Experts of a small language model.
Size: 9 layers, 52.7M parameters.
Experts: 128 experts in each of 4 layers, a sigmoid router.
Training: a variant of Adam for the experts, 9743 steps.
Below are experts of layer 5 (counted from 0) of a mixture-of-experts language model. Rows are named gate (a neuron's input weights, with its number), up (a neuron's input weights, with its number) and show model dimensions 0-255. Each number is 500 + 25 x the weight over its row's rms, rounded and kept within 0 to 999. Numbers have three digits each.
Before each expert's rows: "gets" lists some tokens that make up at least twice as much of what it gets as of all text. This comes from a sample of Wikipedia text that the model never trained on. Tokens count by the router's weight.

# expert 33
gets: " the", " a", " The", " of", "The", " for"
gate2:489477477504522463482529495483516518511498462494548483459491491477525527505539518473462505535465531501487481489511499504485493487479552479468534484506531510487490448479472507459516504480444521499516469501531445474531470458482573479486518493412521501521478518491507529522515474502513462505530513487476540482559493534566465467514502467489527515513520527511493491478475521470534522520502499535464461482481499497539492523518520485485490498487502528516495489536518519497506481514504480513493534466497491495469500525539548524474492503508506474518516469506477530498519507464518481494498489416530490535557517473510533511480485520479522518482516532513499514469497481524491511491517537527512476515470517475477521484496450496490470531510532484504497477499542531470506535495488485
up2:499459500544509534502471495486513490530458491528474470527492506484486486516469487496457527509525453501506480520477519533491495468493525516483492502475523491508508509509490510563486484458494415489502487476540535497503525524511458505476465491510428518475484475548513459486482530448506514495498507513438503504461492490467506468509486475490488498505466480527498519469503491535514478522487504440525533509498491489482491525494534486494513530535493478484472506489525476486550503494486495477508513546503539489463494536532434485447513504509532514502507508512513521497500472520519524471539546489504499509505463445486478494463508496480498548505514478467462456536504538488519523520475509532470464512486494477505519486551488540501527484498506516515473511517482445460517489451512480
gate3:500506518542478473487492453481519483508450467525460494489524521479490528484462485517485489521508485525527470531452465540470512511548479501466517484444495526482497480508464509507486485485480511500492523483511491485500529541510508482552477506521485525478479508528521501523512511507518481471509519506447520498518505487506446508504494477510486512538450505527478532576500491527542537502492499505507537482455478489520489472484487500500478470460514498495528485490480509464501538470478510487498537516481440468478517521507475509520473506503460482537477503518496438533512499466455529503450454475491465521497522468504509481476451524509451506508490503481474492507520492490500519495465493515537544513475497502508498525555438485508469522511493451493519516557484476436496476506491496
up3:522512534538478448502500480468518492496501494471484541464491485526529511512476499542485496448473484464493460470480533458473518512524482520536504496500488488521523536471501496499496540543496484518494474505476446457503467519496470545484503552518519470500460520475540470507500496508476473456492491463494502552509551496528537498533525506497507548486487493515467503529506519523465513495498512441502485523523520501493449532485509522500530509509492467473512522527509510486483502527463488514498473455471448531486453518503518516471475495492530542505515505520489518496499458492540510554469509479504524547471483499473501499446458538523528517512470476520506563504451478523489469510492486538490499508482486487476547507504500510510520490511480550504443510521511487492514462501496513
gate4:533542477549469529490534454480537503470467515498475513490508492546483463489528502520491484493528515498517480502480421524442494473502500502506500446504510595510504511504483486521509506524510470478474508516498494545549534480493484520461509546517476508503546471507474500513529512462470494499509495480479545495487505500516554506516500482481484514474487487484456484512460543476525505446491476492498487487463543533502496496453589522505531501508485538506477503528520503514484506511480523522476484503500476495503503511533481534504492533496537537484472521475463501483479476466474515510483497507484539456485485527516514485514503536495529492511464522487502514542475468496485478448468464519514487499515463550504491536511507482523498535496481489507506493486485466534511485531474518
up4:491468500496493509543512506461482507492496526514517507533528514517528491544494520460514526463472466477483537497501511466525512499475495491496520499512500501511530525513558496458463482489512553515517504467533493504535487493526483483485493468477555502485519484527535474480513500486520530457506510521505513490532465517442482503497496501477492454521498481519514514494483480497480501503497467492476497507489505495499520504512488510467493528529454509492506534469499462539509505515486441516510498502504521512493549499515492433465509521507505520509473479502532506507484506525558488485471495519513527526472468470509480465468579515482481468480494504488555440526509510522546538492569519522507509493506527483501546529522542558493552475518544528536474471515563514532515500462514493
gate5:512464487582505496514512461483486481503511472500518505501539538515529550552500525502514449492514524540512506502509526482489497525535511517558483497516549479530497533503464499457526557520477491483490482488525464500515476495470500475505505495512531460482496475550498506475486492501541459523515482553521497489468515537503528473491490498525517549500492495504501533526510529495480513472501504532508478523514423494513502549459504482481487499484504485538485586464504487516511492490515510477525484465494542526501451535478510537439520465492486502471491529501473476533472480510494549485506497493508502482483511480482527492465551488497521474529511475514512492506496479499516501448480494507482488479501478502504476464529496493487461484504498505498509509528434549488478474539487502
up5:507487493486496516532490462535541435549426497472487475486547543529518474497532504490513477508492481506511497499460485496537535518502498503514487486485497528521512500469520506506507503540535540511466526508482499449488498527472477514472497466487509496511510523463507528490469495507506489512554533544523509548517527494511495481510506473493501495521501468463489523507475524514496543482516518523478447489470490499528480508474454514496483526485537426513500534471469502496455469506493489489452501475508504528489494495500518525495465535493513475496516518468460455528511483506525487474469499508532494500548509510500475521495494463517494513557543522465491458492469484487486476469472479525519514484515480534501536538571514502447536530527480522505523524514517537446511511523484486

# expert 43
gets: " the", " of", " and", " The", " other", "The"
gate0:471509514506508434549475491538468520509524512502516527459491530509495508471523513470507506502510479478511523501494472542488526497480502489515523482487542470446503484476514511515525492540506482552469509466487465523476501508516453484528519495490475445513465514489520531493548534489470488513521452497504520546505484500558511454525469520519522510526465507540499567484480487463506469474506562506481467467519504478497504478518478471489500513497506505509512494486481507452484523501465475506491498489472473513445475479507541512483478487504503499488545495533540472486473496520467490468504439534516502482505481513521518514495464482530476479504489503499545571503517488504467523477479517478495511512469496537460470544524484471446513488526548475493523526480528498481475479481506509
up0:482512511500498496434478482488489543514483483529481486486499495475491456513510497523541493526515502528498481487504497512501517519514532507450484455449500521487518493531504490479502448457474447458482499504501483505493534545490526485503508493495483514515518474552495512481535493525501528490515534529505450489512479477474473474500475491496506487519491503519493500546457541568503540484503552504473495497514467505512529475533541521475524488522534509508502521526484496492503519497517519514554483528493507495520509524502509515487529495466542462492521487494497492506475543503484479558443518496489497476472525491515470499442508486432519460510447487502468524492503476533514497487548474484543511527446506538518531472489478475473476474475519467518526486470559438474514476491503502
gate1:464445489507483512533535510465516470525554493510459555486552537478496512481510507461493517475505478496505483505521496520529499510494495482513494550462497528486476472502533474469537492489469486471471509473480510529512568507529497496509518509477529511477470477493513504496512437479490474513511465510475470475535524491497481496484504501490489502521522521545514477503494510467473502501475523497514504508534512462542506479516464483519489467476533476536469526539497531516479501479454486478478497563536512434438514496505477555461503532511507534511495509508500494544490468492517461514452472520508492493473524508504534464543515489490512487485533488485509479525500500515516509494524485459542461463536504496480515515521526475517466499482489507535520581502448520487505482501510510
up1:520507474542539506536475515432534459509521495552537497457484512492479493507477497530533521493522518509487497509513509435484494514524515476483501482471548511477513524487475514481554538483464482494496460515511508504496552516515494518512527483461466505517519505532497520485497478499517490511521500468504511544463506501447448527512493494469497523491526486532495544451468447473539472539489515531477474491488467498508494536483550460509484484525475492538524509511556496555536522482527516495517535527551512516533486496470501499498504497478539486505469493506493510478471554536484506508497487514505469523488461479490495517456505514491504506484482488536534506491506498466469533532465516465513488487501529496508491515437520501495497494473538489491564532500511537521518510495466518
gate2:505500475529481510507478500505512491488462513462482473492499488514513544506507525499475472520500521522498544519473477515489495504502492477502505495530505530447482504470479486547505425492446481489512512506507485484489479506487503520544532474524524499461529486520573489498474542492517496480511504508505548519479503464566475503512501511520479506493501492529454441494498484462525497501543463504495492502448521504517459501519506504495492511510487448527510532530513509496516479500442459471519486467504460496502510519481492535517489529473512537493528511490486508519470504531486508541507550510515521523514538531476507550496517478501471494478555490516535518487520487546506526451488509507516518523497502525469489480494526506458492516488465498473513447564422512543484459546493508
up2:522492526501537480514529515487477523524498510484529500518528488504526506479507489528526498492513477508471533448493490499462555513535484508495548445519520463484493467474492531438476505490537536546483474491511510531480505508502480496519510531475510541512519496514486523500467489481500561479460488524504505499520515497517524533496514528474483493560466500512509540534490519523493511505537513463488514529485498518523584502466501503516497526469490516500465501485521467513535510557532553515505503478452482510496485495511480528479535499513487489506513522534472517478549473484461467455442489547467505529500482518519523444463506514479508499530514519479470533471478484474505514483473489460461469467470474475494518521517497509468492466510478474527497488475532541468482501523531499
gate3:520510497502515484481534492484550503481508478550496477542471496470511479520484505514470534509483509513482468528499512472505461496571471528517508477472491475468493519513458454483477509510525491520517488498512512484499482462545495509480472534504504527509530489568476535510520456476463504498516493510502490522484494498528505517545497468464480465519535536473518493504512538470510490509529497519546509539493526500463554460486469506511525540475511521480527470427504530510489488526535493450474523502472489557471487518517498500479502529526469460450507514489496522496488528486469501510466441497504478497491518498503473460462519507522533514479468503491459529521533483501495547463537499471533515478463489486520504468514483504469501477502495491504511455472496555478478551484496508
up3:493475504458508491529507491496524469513543470504528508505510510501503476460570517508493529483504531533522514508506484499501504512479512522442473485505476510478484500531524529523531524522517470482575495465479491539520536522487493475476508515501498483491505435533464538501494531506508464455486490567491462468563507516494494481476505483476492468529474508503568485503479556469449509485474458513496529520507504501537521452522495505495500518515498488514507565520492520511487496547550523544503514511515546497498499511484474480517517487487470494505490502450504521489503497483495494500507508500511493465541518506516565493513544467449497508465473508505517484483493516488515498442489539481476496551463528505494463473514513501463484499525483501538515527513511469493465524502502527

# expert 108
gets: "s", "\"", "ers", "es", "ations", "ism"
gate0:486518495487524518490476507519444508547467504507510498512543529497496490487529536484530462474545482511511476519521498528523516490512498503497533503470456494514503450534452469539498519520511536492496491504468466505522493525517508543500490497504501539485485510496489501526539490511475486442508544498517469505538510505522507522504503549509483484495453513516448568511487538500446482505417500502521513475476547481509528526510471494487465509459476493485490516470536487484504535504462514507468488521474510503471499526486462457508527488463548508527483461529487460518502527506507457489480508506455526499514538513533507508464515527470489484511532436480471526519491476491528494489485493509532484483473490529474532504518482501490530540518514467509446526510528472488530488501526548
up0:490469488449527492502508482536526450484509493486473479506514534485517482525503467545483499518520437523511491493545537497540491513498529476460467487503539502496526466519459542497498500489486494514555496509460514439503529501507514542523534492537503498492493515535532460499519479479472499505519456459559503528481455501463494519523505465503530481509479507492488513489507502553476468481500476536519510466524548532494517542520502511517486511512521457474477492438507514519509475527518494461518513513512469475518455497520519539520480528503463518535521482541510492481520468518508478481487497474527502515509514497423530489481521479501479496471525481536488514549473433475505501502519458513472492514481536519492469476503481483514489497512528487475502478469483494545510541496522506
gate1:475487486496490458519505515503525527564497497533511491493488514480461486480479509481490522501488492550489483512482521487457469498503442463472468495456508487557501476508562466491530481484445494530517489504521546514498508558478493458493487508517505505535498506534491493469504472489521489533543488528505505478529503517518517571481515475507453519478445486468507568490466524495474507501493509516547483529566455469475531485484513512531484472520489478520526500519481493439523468482475492468440522471483549475478482488485497509494517472496518517518495511531520490529506508494479540531506513496490485502480506481530523504514496511471504493501483519529482491459504527485478497485503530492497506494471490514454495499528487507516502495447534513504526556431482508484512513515460521
up1:450477543479517531513501481503532495486466529472456509470503537476478512512525502507474501507518459522531512482531478505496485519506512509479529528472520518542540480512483461477443507526523472497441494502453527478450511502478477515515518525515484522510491527469534483553489486494534487473489516507489528499469466514482488511466503486556456536481506512529453531544478557502482479491515481467543517487540485480469468493488498496468491483524496467498505477512502446500508494518477510526485551530477510476464488509478509522508492515516462496490484505498495518520432440482476514497517497485460541471518523468491507492447502483504520492533508481460496458467503495529476479545540464511524470494506461486485502526514502507501523511539479568518537486504489480488511510484535502
gate2:460488497497501498511476506488470488539516442470448512508458546538510499507523455503443456496479489538519508525520512502556457506572487508559512518499450498465532487540482492524502505517495465473504494481525473471482477510521491441528520494502528487548448507532484495516493456492520551498497463488489485533500521516497511500486484493520495494520486508437501510555509502516523477540523519505511524536516498524542499490534503474485524503487504495507466502477492527487508489512498486517478496498503508516504494488483483553510540479496511502469534510467453486522482517492509465515535527489478544525546486512513511502509464545547477458528519473473512502497500507516475485522518496511505557475502455488493442473558511456535497527487468513499507513491482490521499486510470515
up2:480497492515527482502541463480528480510501509523487466466483501516508516468492487567528496501544503479546517537531465495533465502460477536449477509535507487464503532479462502481471423517499502508509512530471516502524447493481481493471505489504508521493493506502490527479496510462510464465491485464486487577469492551531453475485507512531508459520521520528476520487484471542476438507526467506519517467537503491460471478502503535460486486476516519454518500513516485506455515489491446493539517474469506530497509517492508519525526504522478519438537508492488513506523531503538506470496532492521524482498494485512508540459476454509502513490511532484498533525510513499471533467501481503491498505537511495498497499488545453494493472489513530458512485530504488521546525515537498
gate3:518460520516495473471466526473476491521501528515499452469484455502502499492439487532473495472549477507503506515470477524502516498532497466500469490497509529512518483476524532543494519462531464552482463543501510471464494514549508474484467487472511536494485488477527504511469470496477468482499488482531468513487525461504544562525508482457486473502525537495499527520536467536521483490511481467530512483506515513472490497527466501464502488473512508495497497497446459465462517489525522475504467515474469508486502450495555499464544485557531446488490481484529494493508485508493562523522530513482505439508504500529507485490484495488487476514523505516493500500528477527518516444509470486523530532557517550540458477497497493490507467487530492484490474519494495514521517493508513
up3:531490508483527493499510537499535470470503463479476495538514529530498509537504525525509511498509542463558471509491476445469494524501560461508522507508494490500477562557470530526515557501499524486488493532502518487472484498480499511478508504524476508519498493501587521500496539525498522436481513512530530527482537501485525511527486525480537472465492491507495461542508480532512512493533528497479505486479477525484494506491524498508507510527484533485528457492531530476530519532497499493482461509454488523489520523520481485494511541471467501510517497513501490478531479502492476496484509522510524533465479520511525497532514503541562528464526500544516520497496483481491469515473584505461475476512476449501489470521519508501503494554518492472463493488468533510508546500515478

# expert 37
gets: "s", "ers", "es", "ings", "ions", "ations"
gate0:495519490452484474473506529510508519497472484487459507473461479479509530523482519534503523534485488511505533494519501559486481477487547450514487519491505499485523499502495473516507507500505546523494491504511533513479500495461502555451499535426527533501511499474520477528547512536489515489526515482478441513502504465532524497509490546494499502516549523516528511509550533482494501459509530489482512492466497522455524479466497513482498500535474487527475510511475490530533504485424503509497466487514489490479468488504494453531523524505487453511513476517497529470498515487533508492503519470480488518530498458516489536535488459535512486509510502567472499476508493553499516467484496491496562553523510493491509469430551512485496496514487530515511465483480508476511546501484458
up0:532481490473469498526510522512485507515543523486528467506514495513527467495473501535467478508494525466482513514524534477499511513479475525481494496518485483456478526499505507473518481500489473497469525535503507516515482463519485453509464501473501487507506536500539530466482496479493509447477473473478476523468501524534533430529532512496514486480483474466503442492513533542463477512532527470523516483471492505545509504495488499521508490467522565485479491487464516464527491512523489518507478501487518494524518554487488478516553494487495517497486520523512464514485490525476515461479532510452528499512507541438475474507492508487523488475525530515494522493526507491515493515491522488523523466503503566501477497533508496519487421487522547448449524474530472462486427508540501
gate1:506524463545474453493494514509507542498474541536525532477509495487458488481530500500496520508449550465487488496520515488512506507493479502479486502499517571474494499512561446538483496556485539459530475474509536530543494526488512467486477469484483529522514511476520535499512454515501535494532548536489462517509478523492491438540504512480534505490529437542511486495500465500507543536505496492474466491467541520477468537507483530511481467527460542470510481510480546499497533505471536517467512481504495516468503487476473520498484497530538507504479519491500523481512500494494496494514459509482472503521494493493484517465522532524527511499526517505479509489502448502511485512539537512544471505481457485506499469520462481485539513524519475454494469497539503494530522487488487
up1:489491458525512531465460510498491486474501488504516515490476479541489528520517482489506484508518526514487462492500515477465481522493494561531460445516527504504487522470495497492553474523491454495517531509516520469526517488520541520466459482543505534450514532499518491446498562540471498488476492509527513495480478517485477538509525510550480496525543513501503490512487488550464469551519483513510445506500522457511485546519510489518524506554509509500463489492489495520469525532522527520500557518500489509490486489501484505500516527495490490541520514486488492520519526522498464482478472541510494471511510494547434491531512450506541536459495522455526513529478504501450503467517519481493504491534493468528465553477528497530487513460501485489524461518505487508523476482531493
gate2:509522495516492501530509509499519531483493526490545488485477499516522490503529502520484539490494562482516518487492541473489521454523499446541520465483495499509507515521471521488492516507463489506502502497547491456467516512492488486491546500471508486485494490476481516489481536509493472528538518502476527523478453482460500500495476474492475531517548453503539511499519477561535473493468542495488481497459479478488494438502525492493481501463513527523508488530502519529521520524540490528490495522465467556451491537452551487558491482474479448492489525512490481523506495413518530477521477459501558506499507495550506510511515500444515491518484475500493566507501507530509472461489496472502496533485493474506529496463488527468524453483503512479488485485508476485517507512501516
up2:479531506503469474512473477513453531521486511482479515507559503488492504486483469480509470474533472481515510523488471485486496502509515483461476507506491519519446583534492488509483516529550485523519495530496517445504448462501523488492508507506526462495534480479454484536519461468541508498520480537487530515528535542533546461510499508507494485473489552494489509522516523485507503523535526507521522477544480502511458472493484501515492494458461534511498496529502504532495487456493543508523443488468487466488525516494475470469517476503514504475503510493508533501487490522470482496502508476523474515461503538489484507462515543549556515482489517507454495483523524440479475523505500547503507523511474504468522488507489514507479479472470526470497482438470515481514494548547500
gate3:491503435498512496494503542478453482498487493533520481476491538487495519529544507522522495487510500483513495520493471499481491429498550501512485520492529527519550494452461507516521497500483496459490435476521529514575487481512502469496457487442528485478500494527516520482514494481436468524471524504508479530501497532517483508508489460523489519516523495492502492493498477473554534488529507433495501496526510542479489489490497505479502505476511523497513529486475504500545491473507485515495513481473489530451499468529504481512492508506503478477493481506479484485510519560515465505459483501547455507516471506487505516467518524524514475498487505487514493518492537460485521512553481543507510513461508543485485446557471481498436507491487501492482503486496544527537536451465518
up3:499519502476510468475528490499478508475499483513505503499485514530502504506526514492500470489487504506503495494499473504513497490484480492522527539496452491468478498525507481552473461442480525489467496451526487457504526494507475532503473520500487436481543508500499483513477495482518497538516480520476439515465471469547478537516498506464509477512522466486515555486529498515552517489516525486493488521467525480490498468527507464518514484486519478526405503485527499502521460525472499534495479539486523497544521507523470549517534504503530462487524496512477469529540497503512483516518447546541532490527527512486492496485504504530471462506517488550467447529514493512502481559513493488533518506546509472516441490484485488536518475545487470487487467495538456500512490492496475

# expert 35
gets: " the", " The", "'s", "The", " his", " its"
gate1:539465483484545519508537521545503465517480489530480511525484457464517511501487499501442500480461521498513476483526479473498446484471497477507491541520495490520476492475507493457512479517471530425473534528491517507499431515503501520472486516462517486488512511518492491532460490522472479507462484482498517502514523520473556476505512531505454519504498517486459534511530488524514508491522494504494529550405498480513520519501543491523478511530470474500494469497516480515500453473505513554493488547468506493513487527499438503527501463501516501499481496496514517483508513549484524488536487526508494497525468509508488550500494522538516513490502492526491518529509476475494488572533468498491506468505452454478456490475491490503497502511494526481505455558522521525499503513494512
up1:530500484472493468510488507519453507520436508510481489519516466488475514473485502477534480508479519513515495515510539474501495459502479500454542513518520486488492486506493495468538497540484506517501537519486513515545541485493501504507500528476494522506505498489530536513547468540472488493578504533494518488522503511484533496524505509466499478475517539464522458540504499528515506503460500462473462505470524472497510499495519495530489436525479519508487489548505514490528522438473458522510539495455463524493487505468523512474484464471510498504489465508517532469498531497503511550502515494520525504528518500481503532488472535427519486493520536516460508522481490468495505578527459522506507551483518519481559520508546520487511514511493495480465540537551514512509496503478493
gate2:513489506475519485473497509453501492470487436506473466483507500531535492517462497456456495473467498515481518528484494505455474486481508506497557472528476506472492484497484517483496507542457503503507475506530530473503483467507493467471521506486475459524570489478520509424512509522478519501490509521530502500486528473500515513508516486512412488491463476429503491523475527516513479504497529463535488502562532488529519477480495468480531501516531519548471519548501496491502502531507473461506471505508511490493505547504481523506479533534498524542537484536525481523525490523513507481489474511484492503500491516513525481521551469518523501523507489543485508477491536497461487506541511509482492529495487508474486455501530535478505538519531541489506510483541520506568483498538509
up2:519496526523484514452473529531502496480463539482509476511530493423455462506522487483504489497486509507488527521483501529528508501526518499490495505526481502523491472519529458517500560457514531482481475522464446529493557526495526515461487521507520547536488502447491500545515450493490516530500521510493509520504506522490454530528503477512485508559499494488501485510517499520493500483468505547521518479518501515494516506527439512496509534492507502520495495507482551527460459469529537463502518484523508529500465463488533507536526516480463502489485534519505518504503526494508477537525513484531518444476519530471501546461518518466483494541515480503465540473494453509510493462529537461507487518527504466540499494504507486455479479469503476462508489509483483514435523508506496
gate3:502485529500500504523548478473507495475520505515449504502492498543539463518530475501513459475516528479505513520507547460504471504529471491513449453506497470465524523501509542540540519477518473482509538483489571511481498469483448478502505501554524468481513473512544508493499507496520484486495443514538525515492519496533537469495501484492500491512483498516520476527524498472517452490488527515520500488532518477466511522498519500482479527532525535539510539496468478505490488510574512489515574484540482529518486484529514513479493522517483530489479505506509510492502461485489526536495498510523498502493525489518548473470455505497505482520506481485508516466476509526501484500493488499521530494459481482487485513527501474502526473444491579498489465495452456468489448482452525
up3:520514492472529512498474498458550479518527459474494522475532479480497498540512507486476492481510527509511491494556518473457450494514513544502506496536472489531495538476483485440502547559511521509546491485494494521522463499472488497486510508492502562503489482420516498518509481533481509498459471519510539501529536505512538519481482526488466506468518474525512535487507504471491476510497515557505533522496505468481488531508542510504481473521482467521517516511496511507526512514507491493514506486498517504463451515538478513495455495478485532473520520568478503462471490500482492535479511487519519471502438502504507519462491493525540479514511529509480522496492501500496497506480493486494507434478570546552481501483520478521464514516485540501485509523534437521519526485517510
gate4:499437491488505485536530486527467498523560475552538501484484521543528514476495461503511532508513494501474537527498487509489547496517508498491472481536458509511487514507464513507515470419504530515496497506487510513545469523499492505531500505546572447470503507468463524464442496521482508508502458494474514467505475483522499540499496509507516516515489548488513516493497468516536474534490480526546488470489567488484491503482469504499518445464473537532494506492517497499518445453502500456476492536483506468512482486505470470469492519537504502538493488502536508510467512504477507457489481482525500539537502489471520512472485470522518497442488483464497503534490500511456539504519487517481504474528458518482493531490518514522493542488477486500530492533518531525499497503521499
up4:494525509497520506524538510490552508471490494521513508467516513455519531517485489504467479464528521517504519472461511553459527517539517508466525502473490563470487486456506477513530503524497469471496513468479547529485505482508482503506509469538463513502523501486455499538529494501487525523524476528481491527471523507468488489469486512497479483507477482506490498460494473479501532456522488522490499540491527484509463458502507481491525516480544502488510501504448480495483537496491477492489527503465509505489549480512557505511466443497477507467488527492470443492517483447499494490526504485489431485450502554498486436525495519499491463553467450507503479471507532455545541494506528481491483532489530492541455488478511520475506527509502510493527482507481500503455511501467488

# expert 110
gets: " that", " The", " which", " the", " it", " who"
gate0:478489484488490493480502477493504439496533499496530508508516468499528522515511500525450553495514519500496511471486503498480528475566509494544514525512494527459513500521516488524495470503465509523527492538499447482548505506473507493515540473510491526521490516508536527514502478451485468531442540519484507496512488471506482476500480506516529445466515464473501449488499476494475506443481501521502490516444547515519544515517491492473491503462517542462516542443531499485504529525480496526476504494502479515517491512486525530530520519486440510538523520494495514484541506504474493479480527516559495496538494503509489544475444472504532515483505508482497502513479467466522487489513488491465514505486467501464464534541534499545493498524529494532548538517495502496531479439502469
up0:508474503506516466472497549535501462483485519497486523510514422502515499473494491502454505522511506528487504484497500527469560483525487478549515552503525523488487503472525493476447468497492484532537467548508501551478461493507482486525514497544500519534500501486507454457499511500493493536484504498481497499490488467462518499504508504506489463500510487514497503472491517517504435468505528523509525487483481470498535521509502510509499450469468512535504484463491514489488518525494506533502504471543470492440466480512506520493523523502487510522474480515499515501529542494511489498497528538540503470520482497511462540517530459509529524478524492502544557519495508546483567450486484509515494451435503537444483499532522475503446510525497487507564486514479485503507496480471493
gate1:481537488452495520537492496496528479490510526494490537485464439533514418498472513524527501499508490510506490502498490505534500468498501517474520490507514534534501532518494463491485515545534501502516510464485491485533531511489515455499515531517488501467502490514491489487509497450517459491505524581472469518484464468521514503437504487488500491450519481493530541508516489505477518521511512519526466492492505523497527466497506480465477500516555527490532529500490500474518498512496508520474518513521506457456522497524500492476509507470426508545499484495484482520499502519510499530455503501536474493506486499549531500489512482496526520487490536586506515530489468414526506505501494494475516485513512465530473448451508495502528527487471491512531464506501512556530474495530502
up1:453478489491492525508516447485517499475442511441441538480476526537499493490513500510521487516479483487476470524476474490524499486513468506484523458469488520467496516509482484512507517541441479499506516509514470469504530557498457500521498535512491491469471480503502512498483471459485481564522577495521492527473498511520478538543512481495475523540521531509519506497489478500500488493517491479523477508559478519508483479526524534464502495465504491493504499478477480479468489486512503521474483568553506533485514511503550544477532509493455530510503480416508477556478522539543505479492475490505460503468511500505511493457489510477499500508503535509504491499490502484493513479508527476543512522500498507501498494520485501468533531545505508481553464483488506490457482465507490
gate2:504476557512478496501550517528494437466499493514507484491509491508477454395558518489464458512521518502462455517494560520509508451457448555495518522513512498495521488482507533550492484517495492482525469492498477467520515518510514489513465496519528497538518488526494504513494487480466524497473504555460492555496478469537462481542495475489509549496458510523507501470531480512519535503459492530500484544507488496488518483516518548487514499493508480465509500472497502490497525530491485525504512504527492511545533492495464507527499503525538506483541542532531525508495511507503484530480527465506473455519490520523508471495449524496490523513504504477483506531500469513524505536526549506518464524514481472506532479539483488523535502477522494488499487528516473497493485524499481
up2:510437530502457528500453551506493458524482519493520494460488482443475503512527514520480502474479490551522512505511513542447462482495469492509486485523521533528469508470513463469493530515475499485474488519500471537490426471503499508470511516483518481502474504513480497470547466522500504472469524500499502439515499519485516537539496510484522525481539500475486496507514543495503495525507499485562479534448491495504518499490517488489491509515533474483493487472519483534469516495476521494489470487481456500502494500497495485500510531483526517489430519497489512522486471522512508506457523509500443560472493480492490512532460488505544536528533521466495532536525542537527487527485522535481512484505501477450531468526506501541512480462499486478492491452467527481510477522530529
gate3:534504470508502521534470509511523495507512497500481487469529490486501497468563474512486466486526521499544507509492537435488481451520492479503484494510458481487529526526475486443496522519492490512444450496486489518474480431489517485556503521506494486465497568509516504486507526492451528485515496459491492517484509497500517535487496557482495494495456527458512530504504499540502519504480505493495570523506508543499506499478494514482481491503482537511479529484494531501506538507420468498485500542487487474523476535517499484535541470485515505520520514518460455574470496511492487494534495519498471474525458495530484534438504496483513517515531512483486528499517507496525456526472491498446519483506481489505516491533456508544499521487490473495488524480510510476487521502536500
up3:502518446516531492479497459452535466566558484465449497491509467466474527465546544527512541495486535500507502501531475461492547495474499479504492487510508504452493503483469495482484472481469483460491510518515473491463537471511513509503526498491499509493497495499501519507465488509471547482473491502495500494489467474512542537479479531485526500499480549532478548542500505517546474450512552525505515524473475547543519522486510508495483487527522500528515495503552532481482519538511489494447509526462491503542472517500478485525551522488521511498491545541485451538472491514503508511472507515505512527484459500491488494483513492479515515469461494455464532509486467503510498530498465461471522499514494500460544505506486465487481528519503478475517472508533516511540476500495503